From a checkpoint of a small mixture-of-experts model trained on Wikipedia.
Size: width 256, vocabulary 2120.
Training: 656M tokens, 5002 steps.
Below are experts of layer 2 (counted from 0) of a mixture-of-experts language model. Rows are named router (the router's row for the expert), up (a neuron's input weights, with its number), down (a neuron's output weights, with its number) and show model dimensions 0-255. Each number is 128 + 32 x the weight over its row's rms, rounded and kept within 0 to 255. Numbers have three digits each.
After each expert's rows: a language model's description of what the expert responds to. This comes from a sample of Wikipedia text that the model never trained on.

# expert 43
router:123089139112099131077090153128091119070095108070174110167120094121110124164146148103132120116148109065082097112121155137180146159153165106131139059134130114146145136127133146107112094126134102134153116175118166144115160165140130183137069123088115109181134117155208115145137129093133119101149123106049216105087195133153113117118165131114158112116144105088138154122147137145119155090113091137215104118155085097211101101133082158093115107143096127120096126097124131099165099124178061155142111091132088093065088183154123114175144110157162136128154091106189167202171154100106105178099122125121082164124176092129122122128069117047108136133124124138094124189147164118168088105100132140146135139140114220164092198080159195157075198125098109059145135139123154135142136146133118
up1:107111109109099108098124165120133133135143134053214135170059131137104145095159140124168125167173101083106106097160154107124148134209139074154129135137132155074102156092153100078110103122182132193126129164145112158169136148143112134163069144083146135148118159138112121124119170131127155113154127129104132067105192135152132101137151170135108139141153133114135175090221229166103117118102083095162162146145137073198166115121105171114127153115138083150145093134066114077152099095161088144085130123120055091089110149138136120134149176129151118087121082124151212144137127111134118095114154192165083151053154068131092145104108087088097100113132125081179162161147158136203080127081091131120120096126124144168096153076113136120105143118092161128174125093119150174193109095173115
down1:104122135147102175095134190108158144107134123089101200156096146126132098100147176106158111157114133143101079157091139159120053164130112185094066106128136128089163118078093138112120075118106104055125104160124177148133150066115115190069090181067136119110157126177137121122125157144138134161145156112120116152120204143095178117063163094204093122110123142154114196140140118136131144069084090181162154138184096067125118154151119154144087167126189113168164159120120157109165146080131150161103131113129094047096077130117154131171071160091139064114174104178172090172132138136102108133127108096118097086129135098130126114103102117131164111129151146110170101147105126142171116165138113170180115120164158159146164156123169152157055086080099094095089133123094082097165151079180150
Description: Letter L starts. Capital or lowercase L beginning a word, especially surnames after an initial in name lists, such as Lamont, Lowry, loud, Larkin.

# expert 49
router:152185181098097156125130154129084113128117101106121128167166098139127161147150179087111175103183170111141132099129202155162140078175141096123143124133128081147121121093132154116104123181119121155103120084146121136105142075154183161160101088101123110134117089142118111172148114098100146141110033106155125173099169135188138110097167163092145134220089174079187140163135103118179106088128089077122121112098138177127118113111085099092094069128077137088175141113054100098148075152179148193063140137096139139073182125173144108163072130134087192110144109146156123126140105087118122108088192130161113077106138180123151105142179099149118188123146104161041139125104156102159087101173118118153139154142130092132098115148089164104088141068089091152139115109142130139117105103060139
up0:126147173151094156147191131173146085119111159119181125119086162127197108150124099120159134165125090119132134128144121218153148184140134068115139102105157150134101159130117093060112116223163121135112192128197119107139168104135138126134120143146135131120130103109132178118171142142141147113078123099127105144126152104103149114077186154092134116134095160133118081089086123131172135095082166167145130118137136189146156147102083170147095078146115114067094180109106048173110045094079078137091086102167127191080147101102077090142120132112087131180130081141101119116134133109076116198105173140160097119111160129183119109119163100171067165149148116158164152133121069154158100134049156155152115143165128127095055186140125124143051122154152109147133169136112142093140086087136145
down0:113135129109062163153090112174147138171049101108110130115107176118110083147108138082138149144082122110148113067194154126123093122085186145119202220144146141112043116190137102118112156101132183104115113153125102135150142118079106134147127112129168099106161165122160117068112108125144155156107101133123092116129139166173127134154182154121176161122125143162105133094103130146129157111131176122105158092162195051118101081128085075134152134167104160140178189151085131126111129163139169207121105182212112161115080045155080129144119127059111113118155174142141147129119125089130147164107135156136114121084146169129104164087149194155115177114085126128137142148109115099116153124118154149168142096109073138088090070057039102080131100114160128110145109167123138127136157161163143
Description: Film cast lists. The word as in cast lists linking actor to role, e.g. Kathy Baker as Martha, plus Starring and other film credit pieces.

# expert 32
router:173193048052136116131177098151129051147108151126109145123136134190132194120128152154095101124156144108155114134148188119161123083161144123079105143101151131153177100134109131152106130162141111133110089166133131123076168219139151123136096144168123094169116117179116119126126103106109159093133148137121161121193180107126132172103166136081180097113070133129155152057144117078119142152130133139158118101147129100120078123123086152097122079121156099112178115225097095107149106148161079148135110085090130103108150129218099143214079096181144092133143176075156140079105111144159154155104148092201144077120132110162132052116123175144120164127078098142066126106099125098140164121074131131104119139123112120137127178098146134109139201103145138104133191070147186128107111109125112
up1:151189101130138129172114044105088094150094158133096108101181108119105175153184093119169111147156133095124156099137171143168110145095079119114085083176104123066167130214083117078080178117104171119176122122133094170083144138123144143144133148123161093194107139127125119158100097071126152084135210139124215101088075108079110154129127143138084140162076110107114180167146078096117134142164161149118088079092143125091202090138167125134148164096173130179158135102125122161110130128085067121108155080120156108113117091161119168144115184159150130126124148089191149102080108113114093151127127131156072112174155114209117142094084122184150168131167127118094114124129177130120145105080156161141117109147169106077093101138123081130138129129146145144110162108193124123062170084111147
down1:131130085105157125128144189127205129156138103145121163153087119140077105119089157121118147156187116194129141170125124129107114180092118125069120130104197143131109135163172114176187098186132118120149075099157131119149123116159099148096088104126127105083123150113109129109119135162157154099045020140132078140090169118151122147161137141092191192112084136181101103106129145091148142135149119083119114150110087115149092128181150134121128117131134119122121129173148154099083157125149134100069120135101157135124088141135136096108068097101155087155141074149110064069183129186230138183075135135101186058129074099139121102140160136161085081201086120135114143174130108181093102118189137090079117100138151116167123198113139153107148139097150161095131127128142191170114086137140145
Description: Articles and copulas. Indefinite articles and forms of be and have after a subject or verb, such as a, an, was, is, has, been.

# expert 35
router:142187152083114152116146155155105072112126094095123079143162138141190142123180187145116079070164172105099145069149152177133133182124134105113193118135209090143138124125135105174123128155153098149109063085139136103089074154079139128081127124161201148131161158090091107124165103114136139104168102128141152107114125151182155140112112118090150125106095196162113145163104158147118103122099118111167099082138187189086158200145099145119116141148182081098075177150085106134122128203155113146143135103118115117104200096159142091153079141157187130124150158107153125122122162090113123193156172089129102145102117146097103138126117120101132118090194134083124104176160135061066132106112124060119059135123094148126096150098139132113132135111081197190131179057154097156128126161124111
up1:163103119153126093109115127114118081145081119098059134137125205148116145113144160196083127150156152129152154171143154190054150109123131106150151120109130127130102091138133182177144138146113149147132105089185151084095102110100125130128172105070158120154120082127146124132182107095130069105112136158122147104144112180144161126157124149095193068120144131114148118172099229174119084137183138149109120139109110123124054190141120096148121207162167123137173152172076120112172156145122166096103151150157197158129113084141119141205110130129126133141133097100146156118152149138207033118144106108142112097160094141092105102142071135069095081127126055138217119127118132112069173131074076110155066148128120127083115102093111158150150066135100136136136158119160125158177123118167132
down1:129220187142098112152077163110075105133087155124127164137104150158159191123145133208088129064120139143086085111113169169117163136107141147102081121125190105136115081122160144076118150104152024122083114102125127181150133128089130128165099099139104138148081111140099147082159122102092144139105194140129064132124194159192153132129099080147127124122174148130087142159098071115092118130111117095158137118119071145083080131099126138146172121158146094058161123140085086113159139132164086151152130154156135137182121054089105177116150169127145135117215132140146214104094161201104098179122183186150153096123057145150143093150122149160154125083114110105153104126154184131128147110135123140139082119126103116144101149156080100091135162132102105124120171119131132157080147069100138
Description: Verb stem pieces. Word-internal pieces completing common verbs and words, especially w-ant-ed and br-ing, plus feet, partner and digits inside large numbers.

# expert 62
router:157126087109106132047118113104061113100120194140137144177137086137157120151177176151114161132177104142136174144150098172195078148066140154126130080158114134117106127138086079126115128153041111111073176141141218109117019168131126153094127113165128134104166098156078104163153104134086128118119116133096141132184154159111124150154132130089133109145085139129202120099133092086164142104116143132117044102122127098106145148119098124163059151154097074100107159119139132104127162137104061157119197160124120095119113097133210107139125112168217111174112158142145137135105131078138088112168134087115154127185156181174152121162104107138107153120109088156077134157141179167071115137104124069134129139115101095164115137089167111100133140108133168192073141127136151100141084153154116
up0:127121076120125146156153146122136128088167131068161119152148093165084140153160117127149139139157117105150140114145113106174150165082179152107177071134103112155119121146131140129168162108111113112092142124181196078121076192120185112116160114141101088151117138155084085129125149124100133086082188150147196149143160179128058091094174055166136116131086123104079130153191155088131115100125118118159112199160110089118132112113000138139053155077153202137119070165117120097087087179109092111109145109108090102164134128175138145138162117201163103120059209130111118109099166129086145119187134166123170140135109125156130102141098108176090117170136112101114118138120132111135117134120104103146112115111126170150159159145152175126126077042181106155145135087102131110086101096135122
down0:103127135057161161150110127100107166167118088102131131169155062147167121138113128077096082192150162107138114084144194181096101136102196121130130190101178111133080118130120129119163090125105129137095097130102147105200125110135079107142152163199140132131114090140101135142161155097130177112195150095128139151099060116177120173112075129113118111110161115139134108148092130121095165167095076085137159134080104151212118088162094128157112114172064146172130158151092117149071113090130113145144172089073117135096174174106151134146202181142135139132095164143089110153095137117183119206118192139145125118153144084120190118126112166142084084100147178089114106069158132149065155107038158104125144113155080112128121135138104067102097108121110146150108107156163063108126121161120127
Description: Sentence-initial In, On. Sentence-opening prepositions In, On, At, After beginning time phrases, such as In 1941, In fact; also capitalised name starts like International.

# expert 21
router:144127123086132122089137113147125127114151161067119100158158138116129145131149148156115136088121190164124106116145099141151205183177132139107156088142110131171175084152130097131090049147103152108140132156083129105166165155128138091159078124149151145138140129117158106168096145143126063091127107150139167115119102152120112178188147191124115142108053129107114192146147063088051157097145147165202113083117155115140121190161045145127107117137137114146063160160135140084159134133128146188207144162066115118035201128170127145124173102139148109117111107104133135069129074129127103148155154090119034112129109129152139143202109184149143148090162111186141113149114121078094138124118093110163120137072108104108095169120124183119101138104082098141118114140144145105147043106100105
up1:145161138021131141083128141095097155095151147149111069107112111115127151161107127054132080103106109177112125140082155078191143057165108105127112164133085096108132175146118141124101105084127117104128175141083156143140107137154061139146065156110100134149115123068162108172168112123036131123108143145069133152112130180103117153074106176139139140169137147089136149104133090125103158078153141130180094076173155165131123129166128136150127174080095126131166134129091113137147115165157125154143159113068163104102107132080142067117153074194102154080139086132149135179140103203110139122140149144090150148142104106146122127119105128127164230116124154143110158154155152161166125102185174095165144162102115093134131195146060072180113084153117135177130107117105163121173055156122077
down1:157099098149107163107173086133152163140152093135141173112138149114138131121169145155088121038121145141100127125164157110135137123122095112103145131106143147122108115152097125104103131137101132066082160140140132128178127142047103210106169100126136109150126133124147150112090109102084168144159143134096143183126175176091125150115107086136107172132152127099165188044132134123097158035154147105107103000106162084152096158163128132105186121166129071169136103092149120130080120098108137135178115115159107126120112138117088145097172128185108147145153083078120112142124068181142086077185118092117101133150119135179149182178114163137133147123165135156145126161071055189050124098105135102206130191099148169149115188106156109113150120156115147085138117068165157148111132167105137
Description: Mid-word pieces after capitals. Word-internal pieces, chiefly o, ass, ox, ax and pr, right after a capital initial in proper names, as in Massachusetts, Tugaloo, Springs.

# expert 42
router:203168119143144126089107128185145111120124135099098099148155134119065098156122199163139135098215191133170152147138093126193073043146100075153155148125103101131175119128096078089135109140170122130110130174101121138070170153116112122112117131185141124158134081150160164129108106141120146113147119169135164110158102169175124165159145128120094155088054181075188210195110158166134147156134139134138054149142115185141162105123037130138107135160105130127078141178140111107155115094152106110160123107125091122094097150126158148144112098182168150179075084087115126154156130110114139158102098095130095144105099118130079159147146127104141146112137133134083055113108136117125154103100124051094155133124105099152115186079161168135143081061144117168069113123129175090136091144064116
up5:181207106103123126094138119158152116138123088116132120116176173130087079144172160121135121111131138192148146135125089102185084101119123182105096094132116138119176141134134109147082151119166120144094076116095209122090127142158145126134148083112142100150111110102175189089151089143126116211083170137141141168150124151128128130098129127116144187104047140149101118140118103136065155088134155096172090158084109133096132098157109121145075156106108123166139125150107194198090141165097172115108113147105081126080133114171119119141113194165094127142156081111088179074183127109058111178171101089136095125102082168192072085148154136135145174146106158142102070133122160135139166157092164145132080163108068130133137137160133168158073067093150119140073124081151120103144156163065059
down5:103069138132112107133188140154128121129125169112115093068221111144092132086078137125114132107149147178147149179127106118080046098093090106108162051093155098150100116123097127163096118109150143126158135144089203163115146113190182110164134120116180144143132136155116146076135101121154145075113153192119134122198140120114157103117133158116159126159140118135148127098110155148140162117185069156120094109075128128041108126132152171133104147156089107116131127138067146138151117143129082196062133154098113098095044178165149119111093167094083136168188117160152132120177177102110163126139098089088152143172130144138110126084087196089152133106114168132124160116104131104101137118094102167197163180116082092163121145162147179117109092130071165140170088099104087180086151138176101
Description: The an syllable. Pieces an, ana, ah, ans, often closing names and place adjectives, as in Europe-an, Afric-an, Devaraj-an, Hurric-an-es.

# expert 50
router:205128127104117046046174101131150100100128126021183104191161102092132172164099151174140102145146174062130172160146124148179114100201095136118097084132166141104175115146061148161119088145186092150072155115098150142086105158135176070046079118101111123080127083159126118173146102126122111127059105106138180154210135120106135116141148160100147113144078142074165120138164156103128097097147072118145154113154120128173157109121099111121111103154099121103126131127140121134188151124108116145144123142132107135118127079142105111129101130103137147139105130113137165200135098059117074143171102069156157146175142111139085088161127122128181113092068143173092091136149157089132137126142130134185067156110126167158150092099116122070141106152121124114136164153129117116129127117183063
up1:092081139073113113154153138192181182058126127135060142137161093184099091083120112149151139095175145143131094183069154127150099118104131145098136109212171098109105161179198093170093164135068105141104113104139134074128135162163138099182114071142114121064112166102130142156121067129129078180143081142154118159197110140138140079168105147086164119069067117051100103100141133108121147097107102096140168095111102140231151118149143166078134171153123116106139098165067109112148142159156141137178109141100118165175118139116152079091157100149114143180180128063112104152121142071132110128091095094107117118151121087136132140119101114054121120133125154120125143127197137126168153152142171145087163156144132121163157145078114146135152134101103165099132100053164120122130139120111087
down1:130136170133145164166078088171132150095101171168127156128076133158157127137136105147126187160154140093138112167142111155108143110153121106108101147108107133200119115097111135134087053180146217114115182111145149150114187110185108134112090114143123095189099107081116138112191096112137178106123109146216166125134067142090190155150140179127151096114125129109094101200108130105116125122113195158093166181116129111066086164095115130152100122078156159166099131133159090124164137082084157199114099136111131146140114121086079083111066173089107124126113173115124164134147164124154116105133128128125100094060109134103111155118122091093130139087107145137129178103187116127129085123121089143132095083240138132157074120132035132073081135134174107104133076113140126150075136152137171
Description: Definite article the. The word the after prepositions like of, in, to, at, plus this, their, its, his, such as in the early 1980s.

# expert 8
router:134166122119139086105118108177094108134111090109134101179183072096108179167122124122128153148160177125181151066127112151161102186143111128114224110085149088128121089133092104111107080116140100132159119110132117177096104067058153095124117108113152182134106077200121139150161151146121130111112131179157142155158134112093134180136140115122151163134090158125131128092199109122107126134133117055195081126092173127152160145115148145093092138118080091154122151126177106156199111176184160167087073092059086062095197066132162110144152140152146124128122123096132146164143150115101120209158172080164134112067151181124158116150095139123119135112119131147078116189095197090177157092116064123172095137154114129130135144131083138161145155103116156153117155130130116171125061140078131
up0:115164158209102099145136108113116111115106080137137137164144079121108151130142106118122121146150144083114139111146125123171051129125146096129185107148136145101095085132071153115051132152152077105142116153164067151095092097116132151156102157138157144058121069140153121123145112103098160154115096140141162235058122187125210097116117095123167107111117148183129139095119127075107170130154150084096178129119122089088135176120138098086063092137133126141139161109128125130147160151192118162125120087144112086160167103099132083068162143135167142200124162117121038142154161119119139129139142151143100112117117136140156127156149143107107124113185109173105068174082058154106185106127100134184090118151095157101127073190083162164144132032173114096120124170164135130174081121092114
down0:180161103101064121180119097176108159081115101078163135142148145162138115153087119126096140105177146115126076083066187083172122139145128179093110145152095138123106175111134074180144100098055138122165097068162183105140181143125132135108117208174111128086100165162101146129135094126080183126125117178099197090132161108074191164114073125134125136121095169131149099097088108101183085162161097091129095171187091136161105150143154156122142088132160070126118043124098159102120097161129077175116112155163077100152119169104106140133122146181139136156138151096149100127101163133101105127069081155141185083108156152155103154087200091147145100105114126141137210114117170122162134121108144118119102127124141087103167084132146117116156164186108121144143185082083104122145113091117129
Description: Motion verb endings. Verb endings and motion words in narrative, especially pieces after a stem like w-ent, com-ing, contin-ue, plus moved, left, through.

# expert 5
router:152118133163157141119146076131139127148080160137150034139122128105142129108154127120053112145108108131114162038140140152120056169097160162125174179146145133129150162132100174096113134140115113203132170129143164150087124063094138123076067093111158138158161143125111156110088104073101129130141121104087189096183103120167134114143146134089164147137119104041147103096204150133117164125092142125185138150113139119090142079132122113095083133157188111072143152117113082092108136198135079153151187137157132159085155156159125175166141118154180086165079092152159137092169118170133111141134110150152096122108104100151068038164097097148160158133171083157131073172113143107205108081114099029122138138096126174151141140124131139084109114123077155113168150110131120115129093144144117
up1:139121126143151156111147126132102125105100161143098138131111199104105125110123102122086151128096166124148118063108171132146131130147160095191153105144130157191143152129102088073166086173155074171157125129179112102102160095100148130071107120153114135116106169131101105118150138120144103120133156154115133056102054157109102135100155148102202155139101128070073042141120100159133171153144163150087100069120186079105142138197103106073179128126087124042088111140151121111104120189138081124111135097145116070123120157161157192092143130182173171149148158155151162112188131160127099189110111121124113131141141172102109047171101175134170131111179174208132129159172127131124146113120119077074166145148136065137096095124164083071149144075086096109130146079122136112090145127119171
down1:139119075124145205138137115112055168144132145059130178066124117127100126153143078148118104118056143168188083112162161098106118134223180132137164114158173083069215119179141154167075109101117080116141186091146102135124129112102152195131173102127108099149103088123103123084131083158182120205139160159117089131149104118050123112084149141176154130163129162148101118190122126115091107113094161111118114155072151164172132179144136033178090093108157074145085103140115140167085081093091140103071107103134122101143106140139118108170150101099098152132120073153141114126125140147142128130175110190106105103157111185121135121146130112224147118133126105151128145119102149127152124148136142139124118116115126139152090119123145184035153156119158083137116153138138120091117154132104163
Description: Hyphens in compounds. Hyphens and en dashes joining word parts or year ranges, as in eco-label, third-tier, Il-2, 2015–16, plus some single-letter word pieces.

# expert 25
router:144175130135172143110101105153109107118124177140152105139106091090083158087126144109113111107179161122158184108125095129163106150155139094170168092110177108104116120115137105192105122139084090136123173154116120168072167124077174175117164100174123086128157071112084138161127126085094126085098167136102169164144118134091146158161119131133148091113079173162158168170158085106101128144066118075120080075114145119117148103119085164166109085164083124094083157134116054108149092053127088113111150098097127160077135121167171094116093112155149179182112207081200119186115186117129115104114207110122147143074111167145156143107105153151161144082128152093158082168127151104168121124099109023153119137126100154144150145139172129135110160082102107171164211115162167112133084138131114
up0:042143153130074112175128132185151145142096166132191119115147163056136115067139122071135116079121153066096133118102120149158130119142174109080142156089170125112131128117048108103128069176046051076180159179123079176127107155156137085154162128162181123160106185123124113126107120164117085106171103131159094175097084155102174142175172132141119121136128095156166139146156127162172120137182158121138070157139110171115101129138103141152105200133094180101139137104077152102116108144146126136090146109102156168071090210149105133124174118132117131135165136142136099125146093098201088138044168189090151161137110178134102095117124122095122095143112133076122105133130098164133105131106082140147084123083085143132180167127107152172150129113138083104168076165174129109133103114126123
down0:107140127103094151183106063126062173100110109106138123128160122090126092157160141129080137199092172151116158128168092053091138056131100074130055148091190136122129147144170096068162123081135077134118131157121127136111183133166128139199124129152110162151188204123144071128136131139103178183120137082130154110121124083142136132154115085120129145152115158154120146134129140169169099159140099177161084167122096131069117096105153168165179147128141107150112110118097171150117187076119122138168166137173155141118105096092101108148085095103173174205136154134055139043119099137082169071132119147094064156159123131170191130135162126132109095129128130105093185131103082103150093135098117117089109130086170132181104101097124121177128143131102092161093101150082082173145164143152117
Description: Noun-forming suffixes. Abstract noun endings closing a word, such as -ation, -ity, -ment, -ence, often in political or military history, e.g. action, neutrality, Battle.

# expert 53
router:140141101050124116036126058129109146130105125112123102124131108083174186103107191180108118144191167080196167063175179122150105121159194190146103116143172123134192144128111127117129104188134057149128165118099120118062122130139145130112082124149125122052116144106156125198118169088127139088136109164122171176155103139132145119137136146113144132170067131110190156171140111115147032089115090090151115093101153100129174170123124096121140127130137100076120189121133116057148129134149131108154163110076104092086128125156075123145145142134137145212085098128099152111182106108124099174132104134148105120132132147140120101136104144159167118090111119166135129100107127119107125130068134122159072118124105151147104201086118158048055143091110163118135171154122146176182137155141110
up0:103213179137129128137126161120128146138105125172176087209125140090158071058066073114160137128113124123155097092098140132123151135090110124079187157176165153165107142187081169143152072172202098126140110101146111161150117153106126038148138108096093189124129142126127120133127078157177105124151151101137122114120090111090081096093121108063069100149083107148076061114157114110121100149089136166114138115163144050137126153096124114125178093144126137122113039098180137076129118174076140125113138088106159162105170128145070142134119125128161131153153124093114177150118053144110158140165155159176190102158109162116091170105136170158126120168166165168151134129138100162163125154073165132117123119119132171195152160183100167143084127144137095103142094164106163139124111120091154
down0:144105114144093106100139109111150152120079156069110158083097127076141098149136200108079150144147118085125124151113173170138123154178135154195105141133199121068167153126157078101117171107099143164087123105124084093092096164151092063117121156150120167075136151191157126197128132139169138105112128140140106126145161109109152121133072131195111085176131114121151155176081181076167207096167037166181090091153129136157132120128095082108098169096157095089115103106131131095129103128202164079123153150114156086127099124091137116080168147112147125121136120149187098181165151140148084122154114141136088150141133114141192158149152102209131147164101100140172163096126126052111126126112107137158145158108113126102082177128133060123156164128136135136121078126140044131107146069164103
Description: Capitals starting names. Capital-letter pieces beginning proper names after pipes, commas or "the", such as Campbell, Kagawa, Chase, Running back.

# expert 34
router:129164110088134121051134083185116117140141108135175120154095164087154204124136129121133088076136117144155156125147126183179103087195152118155121110053164152089162138121135146147118153127121079097150119163107156089107156125150162051073105104164122156182114124090127085127105188118111121108108153128132167136163139165116136140113115178130159110098111149127152115112238099069112156159131077118101115064078131173143083080101098089109121146145147133120109188157125162083094160120105058110165220094072103099071159116151181175152095108141159154193161124101071138121115090133158112135139135102130182154121124146174152107157147179145114145116082110117116076149132216087096140105177137094117116145170099141137109181133118150130132182163126125092132115134176144128149073136097081
up0:102151128139096119119112123139140183163161117142115107074116153133129170119174158155182093116150147139157132133195129159118168146126176187066122182162164110106109111068082185127092121143218118172139082175131164109113127099133149154104086091109158165087055063126132174117116216068111133191107138089119136111095108118120135211164156176172129147135115149137107136157155187177097142148169062131128104112128124166107162107162125151142141146115100128156139118169116097106128160135123119114131084105109085139125127134133150170151106154054169126193129124130157078127150102146126151084124130126140081118151061134097110135097156098077150100103128114133137090171085175133047151079131129175110086156184120071133101121111125177097058096140168088138161066135067095089088139170106127
down0:135112147114094170095111141115195101106129146120152088114133154088150140139118146079116140161070161133083117143113118170106137128152111099112150149134088141126203099084109104057119197133124095152136108202137187120077085170148133094163139139146168140148059133170106115161102192096165133056092176167138110136075086120128151149136110165097132185180127156117117124139108122157137146129138140105122095154084113096140141136113096117098095107176117094156182112134188153113177111098091121140109180145095115101127160171082204109159133139133155176117138106080139085207208088052091150139107093131123110150169093111137141145135186050124173137172166127133130139109129071106139145124138179123214128177114117066111110168126089101074092103088088132153122112143109157049153143119089119
Description: Noun-ending suffixes. Final pieces completing nouns, often before of or a comma, such as st|ory, cast|le, theat|re, medic|ine, and whole nouns like century.

# expert 26
router:157125112113129136087115116113089135096129154091203085173188109094150145115143157176076103091167171107167149142130131164159133155138144127128161106121170138118145089091106093159090143136112089133096127121110149145084127114105136168117083117162156136074107135180163116163163086100116088101097100155088163158135114161163158098138157161088157164159083178120147129099186087132088121106097077104117091097118149158226101096119109139092103144170129097112153145159132119097199093124102136144150151123112057100096177148158153135176117094191156160148096172086169155111146097088169093172117149113180080166195136130149100123162138138182156178102057106179088095176095144120133102090094075098168113177048117102164091164116120170098080151105087146079165168090169133117153096151156156
up0:156158141125140129146092160114126189104146156144098167098140112072077138102076103146088172163097134178152171096137148119206169128131150144131108110121167130121112132224118132149067170102142102134118136187120171155108187155080146081132145148055151148074158085143083142053110162122137164123130116099160130145165121132150090175130189151083137149116113139109110143164106034138131094119147087151176128067173104155117137142102133088119082150096148108133156093083162118095140106142156137149113146098112102139133165153147128138149182126164084130127105142205128140180085087091188150083141157126130110129096108093127108150108119142111139144171154105079142088108214096112135158111132157090171115150085126117114089120079073144115057137151157148055125180150131089157082152205122055
down0:083116166129193111117096064120083149155058094148172147116201121101126130108097110127092107165128059089153142136197068172093169159162119100146030130154138146087180181163077086121133139157134091145096158178087138111159115119137113159147164089094183143162107143120100161151122171124172121114149137147104104102166133120120061101145115117147141179117068103161146169170137126125162118160155144149104110102113128146108148169115092073108102173158151158059092139164131095169162125080094188055128122209093120103152159134112113147150180110060104133144102120145135137116140122106068136074137117167113110174181096115162124111125105104121152094110103187123106147148132160054133174107129092144181106093100153119141147172166086195113124147110190180112131090113130144111142119149085153
Description: Table pipes, function words. Table cell separators and blank cells in score tables, plus function words like it, in, or, which, and the piece ct in Act.

# expert 24
router:153132149105100131088135101154069089133139102082158099134122213149155101074113155135134095120103201082155164083158095158161134115184129143142162134138151169046169085146113104076068141141138106127124125146088155117105113161160138102086108107155126162094136142150152106143098105145045069116100164175124114103116119170079155159107165211103149158125096179110136155196166138161119110145071096140085098113135131187127126150118118169092091080148159115094128161169089079117130112155150124089170071111091108150063162075170200143178147126175127101166093163144072153127115113124153165141110167139130096081109176131144098151109133152139097151130137099133118102123164083140055136115116106059161157131121121129144121187125156114130097141137100227097173128132160125119113095195174099
up0:157119141142100129153094172159154117094122103067075167105162239107137093172147135160093083031172173181123120089113140140148129101175119095110108109109141130113172106156109126115129113154101083087169125140214089036104165143153142120156092123086134162115130155056086153179157173091088127094143121120152154116165150128114090122151161119104101165119146114138150133143141110151145129112083137135083115131146134175084152126143127146094134115188118112133047084177079119088071139152115113165069144144090167137161131109124100142145135139184158106108112081158173044138121190142091108168164106116178087155176158134146063081137120141134130116154139111101105140132153092144115149113182147163203156156144161060194154124086118126092108094138160086146099108118106081119143110116155116
down0:096151119131121106123162151154149113043110182085136182126146152153071188157115185113186170163126101098127126098137095107039095129117135127112087141096103108141104113135094147173102230066153121083144174121121155137055105127120146161113076182181168152161101183085111160170080176160110138086061115072105167118153143122149156106133085135153144127114089178127165083162132146118173126108145080087117112096097156145079078146155120143164160101105127117174083112153151161158093133162111138099152098094067196096109116192159123091111108167106083117133086122098094144099165171129107136171134104110129102170132125130139139178142138173099079142132158167109148133142153154115113131031152142125115154118146174115139112136109145150095141170033129091149082139149093122157130149127149169
Description: Final noun suffixes. Word-ending pieces that close a stem, such as ble, ile, ion, gy, ury, ily, as in Dou-ble, m-ile, Recept-ion.

# expert 13
router:142125112057146110153127093134126105135139079086141111149123110143103124144139129132116176119143211103122221104158185146118140152101175170104057112139165054077188105133127134155126145141149143136076094139115136155123153125099128118165088104118151160110100209164162098194076162111098126121146130116156149146170094102132134114140139157066120219163155142089140112126168151095100122100064123106133079071171111124127150164085093099063120164150172124124159119119121104086107111136117142181176156069105116132100167145158160119159119140115164071125067070099122141155164140107107132097154076080146121116161201109173072082154116141103069168125098129181135117150121193077166124079180110077170094194082118158141106141107122146078135112111112159151113121142192151097120123116127091
up3:118127143044136112149100098203138235105116161178147160073173056113084157109195176187181157140139120095110111146150145121131116136204165176118139174128093123168213181152132122161155098149125175147192141147143106111127081097111094136188149113162149166124156141108146149116136119134086136058153138153110129150142042146095096152129098112105145136180096159101092081139125100118114095031088136086102142190098125105147139075078162127148102148152090119127125122131125118107126127116124173151116100097121127143098109172147089205141118148127157140113110169142090111173091133108069094152135138110174131169155106115117223098149115097115119155116113083104099122168118134192102099125195142100109133107106136158103085115130099128154167084096120078116134146136158142102117140080125128
down3:129131062105100165148130122139112154195136150173155119131117164123141090146147108080128159130114211138093099099119138126160165136217156176170127105139144068195146140125118082123103050153121149120130146121065113068079121117170116119139058148163162084108127079113132121111139122126098141155103186139121114108131134114129117159123129161076131111161101148128154040129113075099121126085102183137101182195152130074156142152125170136130180141117114083176169092070116120116137069135164114190149160126097101111085099118131188127157104101079144124142100142095125131090107142115135160121124158102164143155108087061147160115133187163093149109148079120110046151068124119122152084112141114166141139083087126146097090131166192167156116130163119123111156201188148151093070068183106111
Description: List and table markers. Line-initial dashes, bullets and table pipes in infobox-style lists and tables, plus degree and minute signs in coordinates.

# expert 29
router:124194114118152148058112086124120139122128189145164075162121109106159131127104155136088110068106179101141146066105176173154108198144127090144135138166128154107156122095084145185097177170126126151130183121151145143103190126131147098174096102119122172110146133108162125150172123105190117111079119102089134142155100164111167151129131129087171144119092187133105207107154082083190090161131139105176094111169202121157128068152108147113114103137199102165059157129153166066144086066128102163144107066076076127097133131160098111172131131134181161139144149108170164196154149079109107158171111104150076053151157105142097091152094117095132181102152095141080083155083118090139134112084104102172139156130106122140128152118141154108076118105114176114068120113160126126131099146141121
up0:168103181174107154183133069159086141155077124159133160141139128083165123130124188136181075125085126130152181067158147153177120141180147101090091115075097139164138129134184154141124100115093083146085110177116106141166161129100149011135037080144154127161129121145143192126049161119158115121210087124165055147113083140124159089055124116133131132136128123099108167091093183126120129106154184146185224083087164064156086144127128146161078139181139175121125138116139103094116157150156092128152114137113073088163141108150151108157127117109106142172093102130199111147084051155121122139128132103159145137142154110154134187153096172148161126049124140138147136137083143118103126136131115124149159134115135107122097155102126118123100104136114117142074103132158129126159099130149144
down0:144073086131127143166129100151083071150152150146095188171149097179151117186088124128146102143140132185107160127094152138079126135079117146157150117103165112089117154112158134106121110155125095099060213094125091106145159101165169163161190092061142103140176150108135119092106126158080158117139114078107143161104060103132059058127132141084142155135126079090137117104109120082172175141137109167131151122167122140140181113068148136083184148122133091148092144169132100146100073127123122147145162052136134204161160105104166182128088081174091088136131084168085115122075097158220105154074142090128126162167070147102141115117118096124102134136140121119153109113150142118120087151136202210125090161113160154138139166132119133150143136084143187149114140112108084123170184105117152
Description: Name letters and pieces. Single letters and short pieces such as e, in, B, L inside or starting names and words, as in Clarke, Conlee, Intercontinental, Joseph.